Weights of a small mixture-of-experts language model, trained from scratch on English Wikipedia: 106M parameters, 4 empty slots to pick.
Below are experts of layer 4 (counted from 0) of a mixture-of-experts language model. Rows are named router (the router's row for the expert), down (a neuron's output weights, with its number) and show model dimensions 128-255. Each number is 128 + 32 x the weight over its row's rms, rounded and kept within 0 to 255. Numbers have three digits each.
After each expert's rows: a language model's description of what the expert responds to. This comes from a sample of Wikipedia text that the model never trained on.

# expert 26
router:160138113125138200096069168168129155159116108192147145143123182206174143168121135194080117149150162157140118146149106128112141172135139137129083159206154139145100096183134148146116133078103086097114178115143180184106117134132147145086109175102135115102125158106160137152139153150108086109094134157143097097144103140084104049087132102104050101088170079080098173170136131162077126121101
down0:136188129128084033125091126087106102087098087133201102145159120150128080143157142154130087138112188092173145096170084117083177058116154133074090153098151129104151114125071100116129132157109121138116146129110101087141131126171117109117160100156143111133124117135083109099102103189133143141098168190136099129194111167160113156073148159108160115153132079138103061157122102103103089108049
down1:087091130096166165121111107089105156102141105158069127123149106092104086127146072075089173112106186183137128182064039127121173145150156103169086148108088050128138121134152135114206185119101136089125163139120160145091098169137098110201172118105078129113133173132089120154116117086102116109112086108132114176070123125118144172072225181118103122115124106146128138083114091106092097182132
down2:147108144159139112134139197087132142077149127124169152117091171033132131152199118158118164179123138129138093194122146093099134140161082123149087167130151137123195179139110176125128121167106148153083151147118099096118120096144118171115162098143123089154176146068099135230097136144098154153126117137143168140189096112123151117091143123140100123167077094125162131066061170133117139145107
down3:097134155085137188096182160139134105162082193111116102133107065150163195062109106076154154143152120109151099132151121080179093110111139183136128197111167110133191165121115181120180142100108140181126102149200140106153112097089148154114096137148133166083107155125145169120165105154205078116124121110115108178059155151126078139184087107075077079094132175145136142126156090179149167159134
down4:128141127135139145109135104167052117106152175161117127108086077175095158149124111187133184088180124111138143101123111084069099130126144096123165135175121108112109120103120112074100135069200135143129136122153119143161101147130162130167146158114157130121141140146158065124121114192128111153071114112046175097152143129050150162126115076121120130126136140117130122110067112175110118103135
down5:105126129109072092120151122072144144157166137136131129094149134151156141149102153121124139110109120148148106078137132164167129137125170087121105177108086148154090130169094104066130115105079132118147146157118125119138082122189155129197130109091088127120187128129104084143086110129111139226107117108087112115162167158144126112227180090150096076075106173112124119147108139102101153110168
down6:068069166127119106119130103053202189156148119120141135072099081165105163147133142102152067120086163150118163147141169179071128184133075159115158167135149131137149109123114125161155170145197103114140113145173125158134102089107110109055126116123133134107138097166156135127090191113143135120217089106089158165126154122134146110135148098163151071136065157154171130171166134073151083133127
down7:149114074121123147129112075163111086152115135096140116135100144095112128084189159091055102090121142130089091185115124192114132160099105114104094118091176091160070147124139096155090131137050128127109151132107096053151209125145117091122136202151101143164053144106120153074128117117178146068087172100153094143103160143167162180117115084126153171172117097193113173119140125083148066154072
down8:170189137125140119085126204129117137085070152105112141069134140148136172146102104173136163181170083067158122134172098194184120089098099157121150170152104147105096104071148209194157165140146119128179168170136104154101154168116150164126013084129182159107074142179096133154178121150168157115100167139113157166155138135143104142101153175138113073103155085093066091112080131130149146118136
down9:126188118099121119119125103156102101139202105136134101123050167049181113113180186126161142106126120093099111133100181111137128113175097175138137111104063118155148183137063134127133137112123113129123094199115119155151119116132178114118135129093097165124103107113066160107114128152163101184074139154129183129105161125166136116109135153154150105154122178110134112107126121090063125148059
down10:120135078165168135148164117147115078075124149115142124119126136106086152099155118142140138193125090067142132087121136160191142108136109118100138128172110119122183134034099123171110108147220112133120149096167066142119149157140170132126108144131120130120128146150115186147185125114114134137145109057111131179162141123191139122139104224137175076098104145182175099114184154118079106178098
down11:097145128127208155085099207106188124128100123136120101156177078097089165132051111108176168155088120128134110151176180057144132141137127142126172141142134140113098032103144133123131138146123152191105124108168041093106192136149090152090085182120113115179126140094137152126144077143136106174162112070172144115113113126096134134108101127122130129153146145144123124119143108123177119089121
down12:111155102095112126169147083150150143092099141114122140145131118091121149113074095148168192148155112124178112112104122153140133127113082170117140131146167128166096177130133126089154113066202113152119100089195037136110121163096096152146104101106171048163163094099101121149119066138114070161092100103133182077141136151123188108133131137123110090058111173172108160137125108123095131069139
down13:161141095147128145156152138149167188069121106183124132135225091071148185154103150100124134105144173121104137083072112145058155158110147149107157150094211104123082079127160127076118124171113115160138201127133138133165145154153085143080160138081152157128102174105179090136151093100138085100149079132160154082139156192185079133076145113132111138152093127094145190127112164153098126135099
down14:112086054137134108178104139142111105094155140125154187154091173096105089092176126106128122112147131137141096163128059059149159194150147145157121164124119181125151137170093111130184137144192145124123111170109125180095110095148115108138109129105098152123178080105125147076098190175149127106086117162133145103105128156124140113160084151142078138168125120138178122113125094053130085120065
down15:084086135123170109083163124162120125130130105110138120146206116134141126121075098144101076080136140116131163115161144140105116147136135100101129138113156137100148136053143094134125123111122151079129173122167156176091145160164125147130093050112119090111132148165096101177037169160114101088159151117096094058108072175085077193116154136168162131108104077110123113145128152132111104085167
Description: First word of a new line, list item or table cell, especially infobox labels such as Born, Website, Coordinates, plus See, an.

# expert 19
router:075136087155119092132138132108069119142133150141126102094051153107138165127169134088167137184135098111081114134156095127159128121125150088075125133124142112155099155092097121156126105123157120076169097122151175115179110172132090169096162118111178158101102170089152178111123114162149150109083077115152148055120160169120197120123116144096121091105095134193125105110176144124099120122183
down0:103114175078191112158146115097126099093099167106132091105106152127133126128094096100127082098107140168154127142078057130144071193106155134117097131131203070079135215121091076169175124147141062085142119087114162148164124136102058064141138136179184161101100102141137136070135127082115134147142113091094124177090151137075122136169137167115105190087164077162207154124144157133146132092118
down1:049154129103084078156112094131125114128136208143137095144128129095109074134159076111110094147091150184095089111074186054140124159141146160164091101131150048135087086169119133128139168096111107133121082151133094142150042142157134130109110133143125102142137162183120117175152136167073125149084153108080141092098197112101122125141142201190149148122139181154111143160158136085098083078152
down2:138118122144119182155106076096110111114123101169089094107076145123146110076087127128129140158096179124090137109140095154103148153177170100146120088164136080169088154086145127167194154128101092109120127111149157085121162154138155132076081119151122117113162093085103050126201165124124119111143157113088153080117119112107094141127126153185083114142165146119167138134167105139168134072123
down3:139098130085189112112170137124142207143163108065149161087168117112114143114093145116076113139141139169141149128118178186176117167193103140126086160144137112092068178105106162111140213084167116135131205138101116132176165114100116105152159131059152191147115082177143130140141151151094108075147111137127101131088147137155126130168105122102155168132128081179149051131100088138110102095143
down4:131114139134150169165144127130134109092139117103107163091078168104164153146145169072128112137175180095159182114180175189158146160152116045130178102133105082166117150117156132077174122170144094124149130129121111161137181180125168163139099102146189160160164121172114150149174093105178213095145170107151161069105130113103114148129127126117110124137139127131143086087117129139139060120136
down5:202153124105166161144153187157091093112126142169153131104107133111124126129055156134096092086181149058163174174111130145083106082102120154149181148165140121072067120101142103156184180119094164135167120108070140119090170100118144127154155113132141099061164133108197066205119093131142155067149146128139131106150141099119149146122094137096162140162111156084127122168105145116055091146127
down6:058104097097117178085157084107146134138064134125117129081108063171102110073142135102138086114124079137093095147117122130140173160108151087143113136131133166087159111097099191158162144147149084075048131123138033174113025080121086095123162148103138108139087166159137203114151137092125103138104108153150144085172159122103177074134105072115078106132154107172084123188106148117166088133140
down7:127080122156158166138088089195168069173154083126152179168144107195135140138143151105043201155058137146108112075092186128156069124142136125164191183178132204130179138127145171117075174185129064137173119136069163143041142074139126112157182122136158110138124154138143111140081099098111156150158163181127114153131105111082094077142161079143140150147132155115115133069066159146135146174070
down8:176158102130162129146130106137138158129200115168166136112074148114053100174072164096123122136136171155103123148152098185138144180144157108117109161179167146120071144096172149165126115131187078142176163111108090151068163127100211191119152146123175151083164116087109087100128085152145101127074170123105200097105110112116147126176085146183147110164140102131199119067128082137115149137187
down9:158185097130129109130145107110098184069064139111113118125132142151143190149079145197132160086151139131219125107199121158029165146175102152140143142139097140189191119114156169131134124120143135081092199103112113108123134147086173137093103145199120129141135172077092136159140084179179142100083127103115161099163101113131130128110084138124121147118111165156118078077156093123205142098166
down10:095145098089177078132129110154230144092147122155103128090103055066203113141191138109113160109173104130184131146149179179128139124153097152118112137116137136149132126156148128104120149082133137144138107131127120118072126155128134193124123114076108138136143065163125065177120176159147146141159110156206156144115145104093044102155105099095123112174103125189151168148153151125119122130135
down11:097104170144171144124158151175099131057157083165109141096146149146180130138119116086129155159122162144106139148131117186162147119117089105092098130104143138182118151120073152168170166113120133103164192136170131118117125099107100068122113103140108102110133159149171089129124057091099144133096134154070146109147123113148136151150140161171102139094111107097152092114136117104140128203123
down12:100099124122127206132142147131141122151097184197102169210113061158112184118167158120131142138133173138130168145162134139110113132106121119121177119159149175148167124153114165167096158114054170142171130156144138133193117180120116187186117093123086120137145117159104104133130197144166119107192176086157111186178181118134141176110090134097118135125102176121123117158108179149145111152096
down13:149136077119157136090201136127125111145163172126150074115107223163095202139147170113186139144147150157127106119145123153132110121111118137116156139130078110150147104156148120126145139113145087125148155135115143075095079118171098165157084201146097173130134145126178154170107086123133074144110166141173122107111189148103123163116116143170121097095050129125109135076162108149121132121091
down14:145104169101142121153140081164152117108109183108160132140123138144086094121121130109184170118106121161101080167140142107151095081123099160134140094076161076224091105143088083165081179099113147087084107116154049160147128144150084113152121077092119139200081099173121123118161115110117135066133076135122117127123108124102149125170127100114136096128161151142154142148137160116168130120086
down15:196131125128175126107136129136059183096176132132118080125145167107157181080197111103131151137117128113167106166100137165140138195107154118119162162060168080152079113097159081173188115067191150130118110153099141041153123140095149073074168134209130160109177145144127132095153108099105107119082090145084149139059125103096111105160136158134135136122165093125123107074087123096116078157071
Description: Determiners, quantifiers and auxiliaries before nouns or participles, such as a, all, only, first, other, most, has, had, have.

# expert 18
router:116062084112110139106130201099123084142090105081078064114148189116183138125145133098133151094095103099187117127104093147100177145144111082095104179145117109116107189170119121169163140128160117150128102140160152149161145163128116118111147133114150077115140082104142152137127101146091183146142075134128141105125102127173104096100131138106070137148173105106094128157123132160090129117126
down0:174088165115084151149103170129075135100156083127160120109106099147155089151131119208134100112152085085152132185111142104125170115179132077108178144155112183080115115151130126131131107055096115069089102112126126148083116111088069113146106142127125020108116132128129128152136127122156077094097138153134092109149026162154154127110150125157095206143088139153142111148145085094091183135118
down1:070079106122122137050098147147149131145054148169100150108144124161149124129112149110100136172167094084130122127076191169126091112112147125101152156098136124071146123083116078183119124135100101151114178106152110137165159119104129155109120082088142101148209158106100137145115188156147134118099102130134148191148128115153102167088155191106126131174128168193172134167135173162158129155128
down2:102095104068120181081131108252099090056083144152117142153147110102146157104170118091148124182119095159114151168106081054150128189161141166072144131127106154113165153121191110128085150176131194140122106129149148191144106120126150133126137093124142179134147110075154127051102094114163083118122079139153104134056200099137126115057110123107135151165122174163105151222129136128119138101136
down3:101140095162145092153133136108107150092091080103151093146119139179126105141047162189139051038097163062096192042156145078155135171116071097092112111131164144125130100118169110098146100119153129090173137093106197124140196096070104086153148072170143157109079090206115090113146150179073134171146125133120122069134107117132142170134158119128115137114136166158177095081154106131152096178108
down4:114152122106160091081144114113097166182128078142154067152163097109084157173067108147100109146131106134179075128151125159067066139108144154154166108084101152141178101039124112117097209134092148164126085107108110106144173158101190172139130162111146159130151168143114107112119114056120127171124052087176119109145099183123155144134173142102158141096110123154133137156125163097171068163135
down5:122184161183142122170155065148143117125112154094139103063166117067115055161093064127125048171123144204126196145167147168098076141157124186128114135156114157057170106126098135121116144175123114176124123117126102174169183151155061125138131096097164126136145127135113126172160080137096188114079065168134144129126124167193143152124108139139163119163170135163084108095172185118123074137174
down6:122077126138128144111134149091176124071154159146160197145128102129128160066186152091158128136198150128155096130192069131107107118161142172180117106096168118099085183153160172178150161116120175088129157139127084198124179177079113094150148125097119123112084151114085123117077089190096143071069149156120124114106163145125155158139098101139069105197116093126112129115075127140120142130136
down7:117147108159108121138189086166160139173099152143134178090044165116073179139120183095148180125126141156156050111096152146116099154098091102176132159091125042149125177110116146094069115131156086139154163145110113144116143156114081153112124112051176074136154124124159111137122097162094109063102083141151148188138187133072093195116165157228116113116119131106111185172065147092058125127078
down8:138139140105159136162091108037122165150121170126127048124070080147138083118053101135136082101139079130115142151165095117124120172095077148093189048141101136127216129101131142130161172099064157160154085135183164149092103157095119065138141124041167124170146164073167176089142112125182142129108057137123132161140120115110143080186115159159078137143167106122136150136000142111127108202087
down9:105140050093133169092136185096142157163107156106134150074152188118166111145144073102073120131108117106139141109103151141153152148096114141113132135104127059148118110087089081092136135117088165105154162168142147107154187160099135164118093115116148107146166134107156127174173050108118157118100135110137169158144160178101091112131124218137096086037111128164195187151091096151104078096170
down10:127052139110101071153115125152149089112113162106118095116111113170065133097192148185137103092165145077162111114145101134123120099184128125148129120165143068089197142142130119211068126119093070057162196110125187120148131165197104174129148145103161109099150156139123087127068205158144166074100153139115177136189143057140166175119121140102125145139123144158191116131176127138128072175121
down11:162110125126068158045165160111180120150127130129126113148162128107106147204100183111184155087135133146164115108077073156116153184147232114151149157160071116126162145150199107078090155125099174199120109103109144119155062189137147127157126168148126151097144082127151155107122082071117129123142131174092127183144191078115143166145174125134088097114087125093128058139103140155131155067128
down12:160147131121112095163112106143122160178147086125095143125078154141125174172170144123158117066134146116115097169144140080094168158084131110122064097105132102057190198148184119136023131082046126102099111147119156154118119085169147100115138110191075186132120172108169110074140123128148160143170179110111071079148139097072139182143213124141117143110108134151097111083110093073104164138118
down13:109106155122150117108151108127140069112125129099110114132124136156122128123182126085158127152169153118179116169151089100131158121164125082151139137092208196097079177150103162181123069198111110069148111109109124109132146134116094167132144089148163119106094146093144097115123132147105120044126068134126141102147101136135136142108060160163201134145136139201118136149189186133167112138136
down14:166146100118162204102146104140119160134122133103158123170094117119120145102141105170080114108038113112115157176120121115115158130112150138155124086119156096087153119152206061160112101140150110125165066119073077143153117116168148113137121125101146090118161098105128151134112124108114153073164090090062160146137088144173120148072074198099098156129215146170202138120134121127189107124135
down15:116130106075146101168180137132125147127129114086172134136191143124147110136161099095109124197113177104113111121112134117122153121118134047085144178065088140179122171115126155112153179136193157091142082123146136034136169092084150156116123105105070130161163158135107124173114188120118159077153114138097048130146105185192115111148132134167173135189063149137162083133153148117073104088181
Description: Sentence-final periods, that and but clauses, row-starting table pipes, and minute and degree marks inside coordinates.

# expert 5
router:100086076174113140163130130165150152147111084160143166104136132175180175186166154147113146143162126097135111113142102155162170118089151075089126179074093110128170116116056175103115159135131073130113138146160156141179144173174128171063113134098095133148106122187158085130152160145157128142103105146075133056170157171123134150114142138171163128115141105170064109108217063123155109143111
down0:207121077157118167127129150159178120126129160143131175126141165165186147119058131116111042217157155147088132133109163179133108089087201119163121136128165122049079146104151072100152092157122142115083132130112191106120123098147103088123101157107236114104135091089108132131128121143131174191099156106173163112114128119130138081174080195133147089141119119108104147148134136161099098140144
down1:133199135104076142138133132122103105103090092096088186162152161143095114151091095107075166112114084137091189159091099113124094140116164100128153129078104116148155098080122140077137129106146136146051148158089117090143129198061136116139084150135139144128089102141120166174083080079102156094095106161101090150057151142164151176122117127141145152082151114177157132193111151150054126125088
down2:136164168131125073122167192127114082162125157132100179155165153112115129145105129091150107148124121096149125083222071114172172183107135168085094121114147132075135126115108208120109124148102131156080166161146153096163091110137127136074109187141143101161124113162130105101104126081168102147185163155073182130142163152134124129125100084161131149103102120106119058047157078159123067153092
down3:111161125130112141142148093125115179130178085106149132110118117070132160103167098166148132184151069138087168099128127170122089128060145162076134148131145128160140102066114158137154054154160096151154111157122110080163125140171174235115176121155161152145167165130134144202131066187161159071141112148155082101071115134117158124129106146099104094086127136175174141149097130137140138152120
down4:126130176073174069126133138167095101137136135099195077105146171127136179068112051131122116090091083093127160107047141126138097159166150139186117138102151144135152046114181098136196185092154137126074138160103109142149142103137079085161161106089121145149133133115073142144124084077153114161165094137120151110095156113130098127114116154107065214159151115169123171107091159117145092118116
down5:183126070142106136132159076097124175112110140172124116127135163156149132152121094138163174079092044079129097139120132154118138120166109117164071117166145136163172177106122090129184073140184130121125123141087138152080126117119191135107147143059160176088131128140212110160173144109195099144127040154095144149086084052134154173128126195137102149091128113129097124155083138153125115130189
down6:178076116132110079073139072087097155128123124102123156178142127131200099110147165113137085090123147108112133157128100076112124105144135160131134107141058116155105123170085159166138119106059134128119131098130234158144156107143123135099158078114142115106139090136139120174133098134109154107132084128146143175161146078119162130135175126096124153114135101084142117205138028215149122081102
down7:123184131163142092057111136136169134137148118183115112170118124130127152079069100109127141098181118064064115159125082093161138094161060095099130179132143180128169091121167098106137091131174182032142093094196127137143086142114119077156089115111150153129136072138135086106166145094151092100170098107153100092181130091133119131122132119127119155058117062108167120104109109138103166101126
down8:097113172147084175136104129084120157094091076144083165158093135220112133174130133110139161146086126099168114128162119106101112202073153137165115118137143095099162126217136119139090125159143137105174118128166091168143136122145136115094149145134076127152118170154074096156141133138119087179157132115194144106188134101102100144108170122159171116062085122055126097122143101096129105134201
down9:115171120073126117116142078173140150199101132122106048107134147125091118124154085123200084162096191194160100130147104103098105093160037101158129133176140118143114157138148142114119124125117140089106124121106144158074100110141108106129174093153128132169138096127114185119128094158136063103123156121188136049088097114116111124092130112101154067169140072183045110139142134138170129094162
down10:119101082125134132152152146117096166076136066144186098126096171165155091110074140097162147158172063083118084109150093173164078081078128116152126122113131193186090133131136115114141115076109096182126176163180165039114127078078120117100101184130120092155187155141099139180159122174095088144137174147147035111118122159135123087117149120141192094117128107108106124157119131150133174112140
down11:102101140104091120170144120132125088186138146126104109202097039122101101125172165136172168124067135125068082079112080092157128161106144174140136096127110126159171148123155133132136115145099179157082149096145180153133131055121190122115146146096116113100095169139122101133137092112181086126133149122090145113153098167143109117141149074127167116112161087164155141137110151137112196065158
down12:122103083131069099127142150145083079053098071118135103114136131143102119093106142180130114147149113111160123075167103149145150145074116124090171104105140163085110143129174068100211151131103166146114158131168151142127104133058154114101192110142085158097100132128164144095193165190138142079102138122087143083175153106200095131100124133108107124109142156141117157144103110091140097065187
down13:132127128112091126198092120201098158110112108228120092087108091126153225156075061134128089120125111152086177098210171093125137096103121147136135125109149121118131097122163129164139137120115137159115108168149067105159139162136153154115142148081162086137150133103143110102128132117079096086157127112115138125094154163143124127145106126168113103110156176125095170093132105132089163165159
down14:169113115156133146163104103152080147112198129125137190148184143121124098170135169129114149131152026191126086155142194163146112149103142128143193111152162170130160123114081095127136121079183113102108108147122111106155171141164110085114211055099187167117134116172169139116148140155083200089128105080137118122168113141149123118126119132168153162132154111150103110100138084124111122107138
down15:117114096100113086078181168139158120070117147168156153211142103111072140157167068107093128105081156181143212148148162137134088136183121138148150154162171175122160121143049113108096128160169155082098143173093128124173155060134132092098164092174147159080149125152144151118091148133103154064153086142156077127120153090124167113132107104146139140181170166141135125112098168135142135126101
Description: Articles, conjunctions and prepositions inside running text or names, including foreign ones, such as the, and, with, du, les, por.

# expert 22
router:119132084186123116103127163112113167142194115133096128144145087156107139111162166160113157065177177141119105112111059102060138138134062076106178175097080077120106091178131131145071176092121100143145106139126125103196159169150118143125143131125207142121109213097135123081129177113165152148109110120132152120155119082176127076077135151165159114092104107163115138149180109123205131139079
down0:122161129139087129093157152161146130175134094096095164052124078141167131147115146162119116099113093101083128165143188111119149106074140100159125137136121113138163154163148079066119064149177206077146084142077089136093122084111126104119105127092124104166111201136143084180157114123095092161149111144133149060145091105106177145099144152092178118084124067164108155141125084070155119138112
down1:098161142063123138121174153116113149154106149127113109146157081112184104179116115129126110082158105077111090177153108099143129057074149135151069080130180118077118085129152137145128120100137165129120165087127131143162096156110110110118211167104092114127086134173121130111052095081091149132135189115191081164145125113156095108168070090115078083096116124125020129094153146113120160130090
down2:081134142099064141154135194170121114136125109141124122165053129187135116173087122145159152113158194171149133116085185103139181111141120111123192103148132091084107128133132134112117133133136147122184121111156058179174134110187103070110102140099092177082075115131093111124139144141119112128162089116115179142169115098166133097110102096167132143136144217119151131101130133089100169111075
down3:049113156095161147149149120118115111101133069151107142182145144107088145097149111113062154102059141176058183130082115161120084159133060119121048051164096168115174078157143078170157128174081121097125099052114160130128078125141143113130126157133107162161162134166139096169136117107108154151111092146095166205113143181097105138152101107110090146108096103182157111146089107154121169118118
down4:155114054105139104182155185066110141143176166089143130128149111129121161130163176200166153138122127110147120153113153067117160132122125128100151151109145118113114132143125133065049163086099143089132071114097089116088156089124176100116032138134118087152151078137077120151123162159147099146131115144115089159125127115091168093076132104146093185166100106149130177125099088159132135102107
down5:091137127141141162097133118071116209105134162175140115173137148173086142085162134195138106152186110185144172122114089118039125153145071218129122126135123111137097143116054105155156105140116139131116120135142165125212106183138152155105181187102163106182174112100076123132210079126133138098116115086129148080161126164172126137127095123170058110116152147078149129102086095195153098088162
down6:095054216154132101121178143055116087119122152141141073089091120174131165100142110135065132096145157140086123137099144127109146135194151162148168080089190084131206171114158176116078151151097117075131090180131138186143088135152119160109145082106133151125086106102124163127150096093129173149139156139181119082135117156194104132122076104153075162118103118123133155101119135152144157074069
down7:101150130175096174120197119097060103083118114171121140099102088169073106110187105128118135097091121076092162123079168144143092078126131072092048108128077147122127094174142188125104215129129127139139149077092137134170103147146141150149094142118137113143136116131175145151170163176143163125107172160158132072116150107062133150156110139149121100091103154095141097168124161111090131140135
down8:135109126090093102092146160127134110104119179091120126117169141069097118142171191120106089123154138157098154150090145118213164053109138110060175110132171132134156105184141124125147130086149180092077065127135172138159092134165118155183121140112099117133111118195142172108157152088139110106107149128107082112132125148164158138163095098154163076131109073133132168164121059152147074109090
down9:146140099094110131150118153113166117098189182130130110132201120110113111162110107066125122191108100133116158116135161153173162125112207196202217100076152149100107131125167146145168058116195114174135187121190107095172086143137137131101083149104137194145162176116116082140137161081161109149156113145147204147140155130107121127112121119136128165115138170120114120149078145116165131146137
down10:057139138160117130115146112103100144096101183127133133196129170141109032189200072108114070175085117157117116204114086146145130124108134106141086137147122121133114138125128143123148109088149134137153154165071099113183150088124149152123187161098101120129187105102110130118105148177141164096143163110136123149103113184110089093102150112110106125135127165178084150138104112109139117173157
down11:125132168154118100119068162115137123099165130135004079168155109077129111123095127111040123137145174115072132171158059101109129109117096126177135183139116150130119086115131143165138124130127128165157071082123127100164164113144164116152128168082069156082109131081137110133064124110147116150118089156103131204168109105075169120137101153141172155097121091167165134092151095150141099125106
down12:136143107096151152159142125160087135103143119108132107141147188115130123067201124126144065123150172205171114142142151082124131149130203132168184132205143157132113104164094121125074138131119172122183094119069140144158194109110128102153153141141127165127115111141108145102121102160135129118066098173177119072143087138117100121157102068117136139159109060129109122153174084109147086100094
down13:124186200149083165100082056113158152150107112089095099127110203121141134174082132093093198204134103185132121105138078120088163100095104083159114137143053093122081144112149145152141175161209123089151172140088150152129111153167125184052108076124098102120062179075144106108077101120121132136107127103144161140071152102127117115080083164083130120105106119091090102114173138105167157153168
down14:176134179155108056155165083114127140136132130146128109122147128149117072117035147170075159129099138162080170115110083118114178146140118122078124117085180170153159115124142134125121129167194077100101146121197105174120088135132127151127148111130147200150093131186125197051169099039128079190169081151164101110094174110180086117128139158127160128143124119127168135201129134114112138084142
down15:127179137073153108128185151148167136143100140096131177111175048134137107106081116097085102139083118216128156156139133148133126161091162132073128145140160146083181148140134169127146174166149123128110142060087141092120073168151097113087158190151077148184142188071200085133133130082153101128128095141128141160104117133103162104152090143094166148116135118163120078156110154157149131119162
Description: Paragraph breaks, heading markers (==, ===), opening quotes, hyphens and dashes in scores like 11–12–1, and mid-word name pieces.

# expert 17
router:128152128155123168146048136125123133117104097109127109127112172158164099108176123093141100112145212113064095157127092146149125078145093111158107161130077169152113107120054119246169115132180064171119092127108141095110102132184154090149148109155164209100130167114186197137182115129083107149146136156111114101147202163104134079173145113145145143097107074119062153096133119171104163123122
down0:129094129122148117114182116144147133109109112115119084101103138177093102107190168133168111161132099139131175187151180119075157152120188147135119155135118135049178138151152164082160211164150161112174117136103103142106117151094103114177097072143117102181109116086062114093072127172138081127045094114153082133054084145105186151135044166182117089132144092096153156113076156138148117150123
down1:182141141110121093139144122128124116148095133136141141139205163209095163148171116111092108152082101143159151074150113129126108119156162125147168135125150113178211194126088142153104141125191170107143126156133166074128121142137131147110153107129101100146127149154094146143110174145152081163163114070143104145130122116193105113144197083129138104174181044144112143111154141116139081129187
down2:140166147158131147253142114066103122113125126117108124116176142088141120086108097133064089116143116141164135093129126166102165147129163086137126153156150156130110120111143081207147134189120078146098078112177088160114152115123168092086169083115112173142073143133164077068103164123171160163118142128117126170152159087135128105089101076112175111127116172129149134142195134088145088113129
down3:127139098156080144127146136135152140119112109095122170144146124110149129094166165124130116125124095135115167195071134058130126099130125137089160115169060136103099134119161114170179134159132140148112101117115139146129123129142115123164138128172106111078206133146145153117075123103086127133143093129046152126173090141138090101175140112067083188159128083194112107143140149115163170170097
down4:095163167174074130127097146149116118130123130122086072126144136130174124123157132141190114174072105119125109176133138109148133144104154089103147087104160114174092083162100102120048144148094119098078157151173112129104129121184174127104124178088178129121122128100183093068139107109138167096115180157160196155104149105152167181139090156087150057181113132120157140100141095089079162174118
down5:067084111151137118133125092065123121160110116180151142152106108130164095109094116160103104080115088132098107139137093030185127142161118101132109113145145120116121151078127164125115099127085157119177120148112148195125117151156153039168076125172099134100157107148084073074119132141125111144141157061148134090202176122096124106099120134128117127124154117154111183151113095143075187137167
down6:089127144135170148111106095154082109100089144146154099180165121150100157118161142063091122161097126193118092140105139145118112089123096188048137114117210133115156134146146081123112186166135141050138152101153131085070095131200101055172100158184112146169118171132162084107116124148138090082155174074145153121144090135112119151185099091107071150120134063181158135078101116120149171125122
down7:159109154122156145118100098082111125092130114126104104114068120097094072074134154165152149133158073142144125130115148083114100150125054159094113111169168158083143130084166145082163193082118160106162112131148164124166149192140097119211110112140145094173153152105140197163151108157133148091089108111113081047103100082163103170087095137132139143105204081153089185104117108089095074161140
down8:167147085128121129106108127110161182143175126129186087141149140096100110122150152098143060191069166165035136145066195119082120105116139127156114132112184112115112095097123150152100107158136117108150147144167189075164111191109143091139129128114132169118090147135164179154149080145115057179137152152144102101110124086094089115146109050150151144111103183057126155094158149099111133159098
down9:066126133087153164122118125159072039102141125130149162131132146123174144117120153072129132151131106168161127097102137131176153077126103146094118136160122104143053165164162085129119136156135150137122115160130136067148134157147110115148129156157143144158104145052195176122092119105126061075123153137138078089133126119165147122167082052114085133143221093160174106114134113152110152154170
down10:187174116147156157124089097126116177128165148089126098119137134120105112125096113144172090143172094098128141097123094089125128148134127134084098146170108208139159115133164143137109148160126132179130091146127131098149120126165197109162108118168136129154125141091110196110096071156130165175065116144141113088120144130137093106124059117149131134131092079141160152051159131198090164124086
down11:143081131130171135165103093105099103086166195172146113182166169093128167173170186087129107139127092135166075154105126079148130089126124088048117122172168131099135132187144111065124122124123145112132117118154132137173107072108122121133101161138140176164151120168185151082068131170167052112123164161110172103092102089167143152162128087100158082187174136149183139165124143154118148130077
down12:189202127128073140100117078154088137141142126114121131126150108141064070154069094160136156145143156161074123112114159172164174149187147196118158162130137158126096060083185125115163111173155105176124135159136140133142109162131146125162157128157081114124087122155170162108171124124174143157127129175120128083098112166224106156160158169168146094182104127130137085171145172115120146132157
down13:136158118165113139166179141191135133047115101077142116124138065125175159162117087120123110164163110112124076137214087117095131130227077144137141131183100146136178097114142168163186130124133114064125166119102100113124169107147140109089129135117110122130142160138092103137159156118112150109111151160193116177126134103146109075090170147183155143106186162130144131145180124139123130108140
down14:135126153108120097149116151111176160118132164121154189088170161174158142145088142110150152105061157106148118190087199093108106093098101060145103147125128120152115108125148141119104087133167136100130153158111138117176042109090124126144143141145135136061209114164102111106110126135130146105109170097092209152131161133105100123120114138138156136163118117116141201138081159164108133140202
down15:080204100144158177129103132128088137091170099121100134152149174157167178135075087115151117086154144124124094077083201108175083170114136086131149128081094179144058106109211094188096097159112178179079126151152150110124166150125130162127124109178188173089157163152179114132140178104128079169133104131110119165123146139113113122166145043119116145158100116181085147074104145102081153125175
Description: Adjectives after a or the, such as new, local, undisclosed, final, and section heading words such as Discography, Personal.